From a checkpoint of a small mixture-of-experts model trained on Wikipedia.
Size: 13 layers, vocabulary 16384, 29.2M parameters.
Training: a variant of SOAP for the experts, 371M tokens.
Below are experts of layer 9 (counted from 0) of a mixture-of-experts language model. Rows are named router (the router's row for the expert), gate (a neuron's input weights, with its number), up (a neuron's input weights, with its number) and show model dimensions 0-191. Each number is 500 + 40 x the weight over its row's rms, rounded and kept within 0 to 999. Numbers have three digits each.
After each expert's rows: a language model's description of what the expert responds to; "gets" lists some tokens that make up at least twice as much of what it gets as of all text. This comes from a sample of Wikipedia text that the model never trained on. Tokens count by the router's weight.

# expert 26
router:475532534494445492550600501524552536469536518500492490542515459493457522524489537449399417530456467480488466499487533473447455534472495467437515484514490515542527515466487488479464591486524429528394566655538466536524516477535449575567392475481493479465406476479464506509540460497520535546541504467461584498472496533392462530464528465444456466496580498454507530532470446518528534468534469577481530528524477495473507466471539513533425479471518511499534501492457500520538501505539525490480455484471525460514471471518508546444458579520438516520486482432505520542502493508484532474
gate1:449456473579452573541535505481478484515463547515505497545473491530455521471534444496455481505510459597472512471450496451532496533442499535459391515530525462460519539456467479437517475562515559520544489517477514528544533490478455444541501501473480523497522553532486507526541459486487466472401497529537536429553535529515542528524523541465443527643571461480498615519541447542456430465468530498481530457523493486497500491509509464583444437488459490539507498513456455507524524511467517533467498443477470536607574502453500499477524501517449537518580562416474539505534490536514540477
up1:511505523442505490592559610559487493474464573462516546486536499536538435536529443542473582431409440462514467511473546542505484489520519512488487564486509474466457454501493515518527514515548553460517438492422522553469446488500498539452595483478495476487479563508481547456502480522495543533478474493510569527515499505460489536549527573528533506524481491464530504514473455504507504521506476423488476460542497480470461443457452511446580577490501482475421601476497529469510470485583544475433470557485532559548454482521489444592394425541543488476465470498540509523482518483524516518
Punctuation and table symbols
gets: ".", "(", ", ", "'", "| ", "|"

# expert 43
router:492507468487477470464502519519508412530458518526486486451558524444435570580509546419527496521481467501453497454427569478513465559488431502563535503530485468547495532503462438444489597454508538518465524543567446543556538507514450417500448506511473488545509515460457470508577480435471587528499507419412458498504523523516471499475525471453465436439529520489522597459473450533537477511525451530485481509453481433476498394431513560540470504555509468482509467464455507454514510539508498440515542489488486413521504487525526503430488526533559511508459501497478566475515515519490583515
gate1:514510499520480563501506402483487449503473520423457482425452506513538489512502484528423431494512463526525511574488459521537509408515419451503504604505552424529551531454503559449433488466430437482476509511489464507534505534482464488434592498524493504519543528513537494543534519476473499504548545492508494552482526537505445536502506450546495546497516511593428498524489545476457544528506512502478505528539577477468464498542491505497519539511439447488465437516505496562576464543532447522466495532475537507479435470496443569492608447399480450546474516464445501556568471475470502552
up1:596493493504468521520594551449526529440499575480586485490495477520576504533482527483489565560511443533521530487511554506476498461528455582462553554508516490451563435514526421465520464524502461446532507555522501448509486500458514502509549490529509482457504565432561461478475484457543534490479459504471500482465471501589483477467591483461525477556501456447464518489542535412555458514520564500526518513486538497439505532462509504497498565491558480424484508505445538472474477523524527522498549420474565542581521581486496454514489520558547392486504505461531551515451474465430526561
Prepositions and articles
gets: "of ", "in ", "the ", "at ", "to ", "for "

# expert 30
router:540589419542424481518541545535513488464537549462485479576502430457489531523515497522598404524454452472478472475469527471457458548469501481514489480535452498543538523465493475479486504508553513527495633564531445513507522485479504532567398455602497461475644484548486434517521421475515503520443527470495522487462512504459473515488521461478453485522467554472533516466438465536469508468488486547484548459516562495461488460474535471511425493547518563491509517475534519559546512541554507478481457477491511468519474470519510555482507573550545506517513480604492507549507478463485510459
gate1:421484417483509459449494456492444484607487448522449462560533494512484511581527542551546469507497455496519508465562461561462447533466579523490517494513564505513477459443490479472518505511603476489508544542485478525477515518471477456472462515506457511481491528490555438522568506473482502535494598456423535472445467530398468553562511523543555579516497552467522513562473476556504474452514556485507474559486479520455506463565517486484446506465494525464448475473514506534525463536466504404561460477446468560474519432513478428554506452556453526469563537549488531491506539497476454449
up1:530487560494495464481489457484502539591484442543521523576486481510439525526574521539499485580505523454472493508472466473514495541508535511500484531491522453459563473563539410471505487500449462426535464534593534494514534489422538489530533505499527516543506519503524542531551471542498459466501508442508571485540476504481464465543475516566504499510553540468510488497470425447477492489557591534565520460584503460547453514486495512535516467468453571573477535410544481529511451485474595400524440516591510492491442450546458533466500431520514560500523604509512514478535507525526496562
Pronouns and discourse words
gets: "in ", "|", "he ", "also ", "it ", "He "

# expert 27
router:555544458503466474456583508553481496485566515493539457532529473490410529529527514464633417571462466486471483482447524472472455536490471464526506487544467514541549510485484502482474512481536460524488523575529468543504512469466520481480436479586489459568604477527467556509527502465529491551464513474470518476468504556492473549490518474443484491484410492454518507616439550521488509463574457556462525434530559496467482463498531453522377509580522467460509501472491478471521539523509495482461461496468531494529496459538526546455494560522426505524499470566491499590507495440467548477
gate1:478459489452584442493450495448478479510499490489534506542565520487540552497502428508484493488500526448458475532521461516480494460522449541523568548468445436530537457521475493571441490490569483515435493502477490492529502570521455484476523487510474548496525463507530516433528540533492523523490415547446402512468537562538457497489495542592525484461437469546506520467528566548447431424560502448488479444558534468461532510522467450474477544492467540444539457468541500519580457486513457458487473490451489538440457469566586462503530491489466466614508445471530510577492540473469466419
up1:448513476482505504529466457561585517493492530529560488502511511468496524518542473455529527503527464532508518515529602510536492550462551445499459545435472565511471464461580573478573471475540483519547423501548467473501460519534578516439507503518539518478448542469480532524523503600482469487503550457449460546458496538450435491464486526457497506566518536556498455573484564547475478442500526438422489502530418520473487439555489524532578555553504516526467484558547510534459488542452522446516498577560564502499511498516557469492585486543510548506558472538481458496592473562527519489
Passive and location verbs
gets: "to ", "at ", "it ", "It ", ". ", "released "

# expert 39
router:450613462517456476595412514523582407477545517482475534535543433474507500532515519422533407589468532465488475474461518485460477526490494455576497468540454519533512504476474482471499560488501407509488407487518450528497507460501474470527543463593471474512469465544431540523514422457518518537558494493469503513475526497528471515488532486497480486489610614481540513504459480535477516474499453494493513412492540490461480476460506501537394494543513566471527527479532509466533518527512503458463459483458517484502467469507529481491495541522494515432475498565494541429544476580482546465
gate1:524570522537587502511488491431484423538497489419468473491534447494471423511520515484534413567538465497439533492558525460523556511457559440506432506575507447502543539484467448486475549476498547468452479527452439501482492539484496512488486444538501470489556477562471549492419544522482496433529497488504470514506595486458462515457554452484462458452516502453544464542498529482477465488544468445575519535456474531445517478440458481492518481561483496546558445507477499507547484508541523482534439514458542576476422515494500480525434524452494545504465570539526445503450547549393452448
up1:476488499503484464496458528469549524396577496443526434436453521489552480546495503501508500424457501572584511546489516535474495468558453516523554458506437422506484502446466540575493484516543442505472518489502558487563460559418496538504472547464477415537497472526496517483528475572496471524465423484473538481465505484528468414597559490512538426525467461543434510431502512490493519483482508502506429504577447485441496466440456506554516467585542483464548489488593511487492557469497478472527506455510508524486530430486543479506544512543509519502527462603499457489480490554494439525
Punctuation before names
gets: ", ", ". ", ": ", "\"", "(", "and "

# expert 15
router:538574466602414493535497499544510556482524516512478499594517454486463548516479530457491449474444402466479464494488508454456449542501500480549498454544475544562519531458488468459481550495551461532497574508541461542531503491486518680581494480493472476383529456547479454529503427466531497534418526469471563505482488522521449549490521471458477491504570519460507510515455426529530536468491467553464542479451560463487474484485541559504532487451523484469538514474497506534538525515533523463460477487504525492525470481515549415467490569539486546474466484525458520585498476496492519471
gate1:527541485476500548493457488523480532451505488448521468467488492443533502461495440525474585467541497485514478511511543454544519512453498440504552495478507492490462500463434537468526531473607560506443449529484439449497526443432526507543503446503446440549489470472464523440507470484470437474493499481472471541484513399478504448462418519506483497469489537468523530461468520652517466496493495537457465480521535582442482441542465535497478481458534509504409510503517444431515554470482499423541455424450510456512428585541508562478525517517460500504531527523432391566470482495497490521
up1:472486501482556480562461491524506435466587476471493498512536486513428459521485514483518525571530477494547503471556572526532437437496507432456408473521524437465485479540539522498471566497453495472508479543476452576573483481470556517482507470440517502473476540539439543499587440464469479490489432553482482471537428478475475459495515512510497412478470378517545495527559493475560569513523537543468525595470487492563437496490468465461579452509564529491551522578525516564549514489490454482507508517428494525530545490549480492567549527480515521556471452476476435528485486553476491453
Line breaks in lists
gets: "\n", "- ", "% ", "3 ", "\n  ", "202"

# expert 6
router:553469465524432499437627536539388512489537542473496544556502492472426507518475512470526460588471518471477473508485526483456463529491477491443518485522492505520515510461480469461477461504541558525390644551527478509526535485536539470521467477391481480552456487580472471503528424487521503543423517485483421489470464528447488543482519474478480494509509490474552502523551537520530532484539461516475539547508572463485499468467544479512577489382521454479519547464570495547518514528530497477460457468494530489507491454506532500484484531532564540530469488478488530377522485490484527466
gate0:503462523463526469454533501464436487439452512488492551474499508513444520432494511444452538476516463486514525523475464480502478498512483467438449499481604438520517482462473484443466502455506567546531509499471480441518562497452488482461438573511537526465393488552525534539534433481450477605559516477462453455507551452521528492529558555528519540435460480491534509527518499443450426504544429464462505442528556492509458545448578492534529529594535476538489464515500429543503418510608471520524501445541523509483437496535549580524473472538463521511487518544462515452526495470504455556
up0:511505514506465515502478513495482504505511526502445473568421499407530443430531481504455533485494515514452478494556514523471455529552544484493500527480530384487480450489553462530441547472456464457498516501451405410509505522460518501474501536558432498515480449473514514555486526517484595541497536468482511447480518457498451506499551529515543555492427515482530621440498491472511367440533492545412493533489497505551483457484498452520468506470517506562477476545535528391538410492552513494564503480544520504458518546494521487456501391512482503507559477549516477529486525480468429493
Predicate verbs, function words
gets: "of ", "is ", "as ", "was ", "for ", "are "

# expert 31
router:585544500553446489640437515515473523478513516480474487544508434477517512512495508435602450590453458491490487468468509466484470522481487473599509485520477500525541528475470460485491499506521387528491475401513477536527530469519489521497528468570480482541681472514469483520508526495536521510542494478485523493466483511514469519483517478518476493507607464454500508366546514497547539488475481544474530502402551464472488480467536527501577480558526598483545544477518515429534523522524518490471462468483506472508462471531533537506492576518497540469485495527472503492518501524504518465
gate2:468520531492515531516484482541552447515476514455470507551507458497483438493477516486538459524428481482508371535516517511526550449439437481411536505499540473481409495577495498500499530525495475546578501411553519482504469490488513512453488523491518417519491520507496570528451549489474522576489426480562560543427506533470497527420549453488502467582512542493525478536463497457563459486460455457435510536494580475477535455573496511493479476561581405476499512474519452487486548528492486434497489553528483568550518555526488479561529526497475512501446558548516588558507537473501530463
up2:495548526572514533465556478490468547503535540524472505525480538486502488515449527482479518485456465464475548518551542459462515482559411515471488562461488561499549586459558493452500497444507504505433483572499517550533489500498533420484469476479462522458512466435508447497514536504515510558400542555485485492546502495530561512530490482472474481535425491516453505446531431583558499513509475444507497515511393448534419517459491489531460497507471547464463548545497479465519488467570528544525494445481399429485418456451447505514499459460527508564558539414439476445509414487521481557
Song titles and capitals
gets: ".", " ", "–", "(", "Y", ","

# expert 25
router:495625471502463490498606525538497498458552538479493438583496464494403522520503515457478414479442534471474477503463564471435462524497475453439518486540480494520514518449467481486465529473523485501450577545532455512492506483462448367512465482465469464467317477506491582508542580467510513529502507487465529481469499530358486516466521474423488459497456546464544512434479475492477525452534453533484545495558562477479490456490540479510458498521517512484530491484487504481529509511519509490485477471462527474517472456543515548492484522527549523515472494508471505551527469426477509485
gate1:476392529419416459483534474506550520544463425536528476581516483486439572492486529433492554499533474501548479530486491462507508502501474538485508472525503481517508537515453572518448489414513489512502413511546438505446479451510498437427437496551466513490540609455550494469470462517546520536486561503492555529389496504583482493507508446474476463503486456404498516484496496522532554476490410494557508471475504496559452595462497543465494504461427542522561495469580501448508502513470497457503512470464475462522465507480491507542477490473467555559526545534465466570468473561524506502
up1:497479449497483508447473493547526486458459560555514547483483495631497580545434583526533474491504464452528513527505498504550561534580522466467498521604502497529505489495468578424467504547469505576552466467567461546493473502493489486536455527511520492509524535521462487580455532484523543516478443534543498450438486464454584492565454516497455530536482445531469508473552508519502399501528537528491531556457510477458572484486531439469525459500507453513481489535445451538548558481468470597555453463508571484460470533467550415547514522515482513509543454506505517468439491542527558488
Sentence and clause openers
gets: ". ", "| ", ", ", "- ", "\n\n", "."

# expert 40
router:491499576600448477539342524542511521473537545465452531574526492470462519520502519483520455488480478467462488463482545486471469534498486493565518465528494503537522515475481477457487515477536457534460431397515480526509525483523451408447537487530497463516531491420489395508527460475511501522500504480471505481463429526640483515468514469432480495493468368475522502482451350501489547478502490564478520543445499469488485485461527480512511470533538480471535522486394500512547499513526515489477467472463526476519466487513519508441499538529490542440483501526486514481510491585473544495
gate1:463467494472471467547546486497515502437513461518474519561498519502520531435507589500461505410490453474423510529432420455543533519477452462483496445516469479492450446539516458482553474422506483456497473472500461531484448522481515513465479492447537563506525510543502417550521513465468471459493489465511549504469442456442441481471474447485447490509521473487527487485460509532481471557482508475551550555487555539502563503529451511441467530588504455454472550490551484536467476464449470488491469399526484393582454496477536518502462508502501466482578463447517586392447514419520419505
up1:455509517491475504569494576542521556549524472525452492491535504564516532548530485482475544480472512473504488533436499499415426443479486505534469573537515487546476409507578505492502490466535480560496459535424466497554560534532469423517434445523507552508540475533496481513512539475502465515521490469536487533528415458531504539465537505490492578503474451520498539481504487484509465554459430478593439422556522475532547524581550427533489458548519555522457473504468533425503568414478478418536530570481520465511442483542449548472493506528420520535506504419502566540521489458516511478
Name starts, list items
gets: "and ", "F", "T", "P", "C", "D"

# expert 36
router:540533521517501491462461594507464497507585516463469523462508531485457515542559556453537548547478559512441473492393603454542498491476461501428494492540459575496564528482496458439497508527540536595476556493546480504620536439476465484528455485452485452541448495534461490490506494478553569470422531540491489485463488577493477536480510467522478468447522533534580527510422450497525488500509466469451550455433544474461402513419539544548489494522503451507492501468553492523485496514595492483504490442476520493494477462507537483468518499495536535527503510497485523543570458472437504433
gate1:507487502448498500464582508461506488522503544518461453564486562523510452563413543534414516466484480473423495492474558541525471506514562468565470574466440487441534436560457491576429515554443479460513457443444456511515442455538495547522450518439463488455496540471492505424498522450526532517505516508512542509562508441491521510532490509544505531388566524565448493480530451482519531485609514474416495478463490521531426430487533500510505544571507509475475429529555454515592449480463500508476500486516521490516506487524525494537484532498541435559451455522486505508473449486539556529
up1:498435493487415541440529513495506490563479499547528599436516488524521572526492510521399533508454486529464457516475516507475501497533460492520497501482510483486492488476531461476558457474526513476468461482468494480573456503495482501461587453526454467503497430493505525527440474522463416448493511506470418502455451496531474567432453546466488411544464535481420541506532531457468522482500561503572526553520586540552559517473410517456536501462513518490523472504477433558487522415538461467423458510522463526489468528495499559498510519467466605524527553512417444458467485506544554566
Articles and determiners
gets: "the ", "a ", "The ", "-", "an ", "his "

# expert 37
router:514539336523445495469481531531440511482578529501498509578516477448496529534503534488463426518448390478486463467479520469465475521461498454503516455542481491561544539450476461466467533500509515530417588544551476516515517484463518547553428454625463480441547480485479500511508419491524509533539515471464516493490451519450447543480549491485486474517469518475527472426511459541470509456507478551463538539523499488465482477479555489504385476537516493475536485489597507492527545519519509478457471469481513478541453466514514613473503501507546527603499495484486499443539460544502528463
gate0:514452565474513545476453428533482467552534477411524546494435464483449474514522516497446526524457538493451494408515497493543460435461459474485494572476547487489522506511502474506489517543428480526453473540481499534530573428506532519438444458486566489471502605510553442418462474467546469558524467464469549576474507489549450507460583509506529567553572525453518508445433450467489506531531563480479537526478498559512494508545473597472475434501536464581516495499491578490469562471504603436506503488505519523502511423483497486511559528489530498492455446493443496475525517483500457508
up0:494465409483517524509526455540404546539583501448530486499530521517533447445480426498437550476450487506488491469431493573480556504484469546521485532469535495460578481509538524535472455493542473462499500535545502544499528575450445466556515454587506518505492501536449515474469433517472465545484528602508446508422510589562473485463458503500541510515499459465470498475509580497521538401580515494431490533496484424556426515515461413549515493531470514527458554514510523457434533437474528542524457521473479510491432525548482443472512442480520520502454482530486535461505475536428500500
Sports and career verbs
gets: "in ", "was ", "that ", "for ", "who ", "which "

# expert 29
router:537486438619470495487447504535462485480562512467451518535503441488538518521518530467588456603478491465478468492459525468478482506485485487606501474508477499523523532467465479461497542486525517501497400450520478532529521490476465556496580480543490474529570490576481426531516477475516502529522512471495558483463486492618480498480536485501474492519667498470526492358604469526506524478460486528473512475430515492485494480479546557502434482611529570473528496472523515450517507537516490469468484464498510475518465483536519576465501557533533525467471488558500525480510492513491515466
gate1:444514492570533463449464466580463490522458442466453511514455476551490504554517446510518461418519519515510556558493466541563550501527514533532458471546559441557503469503397504549496512461538487485477428460521518555429522503483531477572520486500545457533514501542512458491544481420458550553499577435474469503464496504454452497518579494526527468560505551492436473505538469514494504522599554458471456465517498432514454544474505538568463517533426434508523456498523488537473470556515476469496573426553505553495449506573480456523486543460437439481445549467458520501456525510456456502
up1:523513540497513524540501538529582511541526520510458479463478562543544504523481474486482496486493524508533509471488571516526516478475374421467499498460556460535543520586508561538496500535510517428524551506500500434542465453492567538458475537512402503523407517496492553439539526458527514494559489452508482466504482530473453512516499461494553462437575494494547464449515447545461571530487457439497515509527501465512481585525518490491433492456457565553530513573520443416445522526520394529595488487439529437520519487505464437495503508492537438532451444488484462562538466546491501540
Function words and quoted titles
gets: "of ", "to ", "in ", "on ", "\"", "from "

# expert 12
router:497496442509433503443560521534406568480592541457474521589494439486432538540501526439536434552456363465480484496489546492462466550494494461424507489529492505523523534462466468478496470507517532539452636419548464523508530471469454452532457454418483461497502489548483532526541575458540504525479496493473507471461447526523461507457540487431470454538520547473520530489578483528507534443522449560488521506472552468459513475491525560523485460385516514481519526461439483520512498520547513494468464488475516469533486474548528546482491480526521519524484485476467527495509468388491522476
gate2:403456490528531568522468482502557483564545461532466538525576530508496533555550512513568538483420419471454551489494474498505535480452500505470523483444503538521520495405503519445594527493503498539447483514517472481520502520541535437462455461549507496529446501510544553534474452438503517502565448511509473430486422546447426585484526491494475403542531487473497545439517518511564536567455432522601483507514493501501512419484492467544512471537480468529496478491451582440565461469474527534516476494522543479522530566450556461452506514457529515515540544511541426476469497544455491498
up2:476456449560529495512488445508469494584560508441520485456579504480503510518547451451577573565477522530534518475533474532527516508525505515460566444491533524525548507523524471519525559445545431586536435520481542532511520490588475502522501540492472526538480579491427616528497428448545563561533468486507452492517551484469490489460363470477538451514519514501492480509493445508545491525510501494498549522577499528517527508448512472463450455535488529478551431466506475500533486520539454548471426501539556513455563560505567585540472511479430548498501461507488432520468476513528480515
Word ends, numeric pieces
gets: "-", ".", ",", "s ", "th ", "- "

# expert 21
router:446572430633448484567565512552485541486580518488521537552516437466475525536489525476525439467462416490478457465475520456430468546472477480587520460518483530514513506462468478473459557482541556512494448506525468517521518475526452550567614468381464452496553472535484495526504515484519518525494499451452535505461482510575455535460531470502484492491598418463510501596562553528541549490490468494470514477423545474463488493489519549533502487535508617476533514470560510527526511532511527456475484506481534457549470486519529443473453543517529521468488495446483492488528477496478502485
gate1:499506473545529521434533433497494360482526516450506489536570535467513506522479466485430480461519486480511541461478545491556446526441505476499537542486501500448496545587527437446408479485513460557380451496548499508436499503515550519527475465401485531468420536557520536502553458501461512478535570483456548539537487496469492461461491498503530509527464494457490530449562569455447480496528497519470519505450489523478549461498478517511418479487459564501467473515536531512495438522519527513456533509602494483535468475527533427484467429451519516433534505456489471543427452476433570527
up1:519450486524468494494423491494473561503450464490506440513476461536545535473481542485516495540461543391546564477535561409563541550487461451471521442496512484513483545464475552521523505545516506491548589524476517429475557547468486443503457534465498516475556476517569506474571515499435479545465479436495476547471486478515476451520556527587484517490521417475534465520480510523516618439462471454562427494563538535571466480561547534508470525518529477516481500478508553492499476523492543533519459499406470553423549507472460548543532535542529570509449502464456443506538498466500522440
Name and number endings
gets: "\n", ", ", "1 ", ") ", "a ", "4 "

# expert 11
router:510556344525469514398506533539437506462553552468488521552533465483464510516489524457621469520478497463486478474484480468458453533466488466560495460538469490542529509463469477461458523519524532541423384557511466542514502488545483447574477453459468478528555478507470465509513527489514508526477518494485531503461458529417485530458528474450465461511412477455515524614520518513517526467573473576472522451457529462485483482464530540503492492398536510467527554485408496520527525515538501474453466497458521483519474474509531521480493494505523524501460498355492512515530481540468540494
gate0:497526540487437540536484492468439500427535524462496480483469486504521488491513482448505521495528505504466497471508540456525418452475538541571469489544495522501494543522528539552489456550509473612399491489486522543504456496482494528508506540487541446534499474475504436473478465482541577551530441531531543451485480527443473500472438504514495438464515417494555500520448523517548449427536506455510577509516464496531565505528538414525537599406537568480505511564574536528547474475513515512501585489456523562563492551475553493605554534499557491511504455500575499461472570456536483452
up0:548539513616486496446498452585513515488497508455530519480517531526509508473506437514517501509534472477472440553588603492516613462513545476488499518499482463517505495475487503548478469513454532498535498534573437612464488549548550529443527442495509448445537576496514509465504560547481518544532510459490525462463546443494509536466489561517481449461532466479539539495477478494549541511525547528512474534544549502479515493570519546476536544400531568519380533580536524539503569516555478587432538491480536519497519488546513513453519457556431505474504463496516473475542460529472498523
Verbs after sentence subjects
gets: "was ", "is ", "has ", "had ", "and ", "with "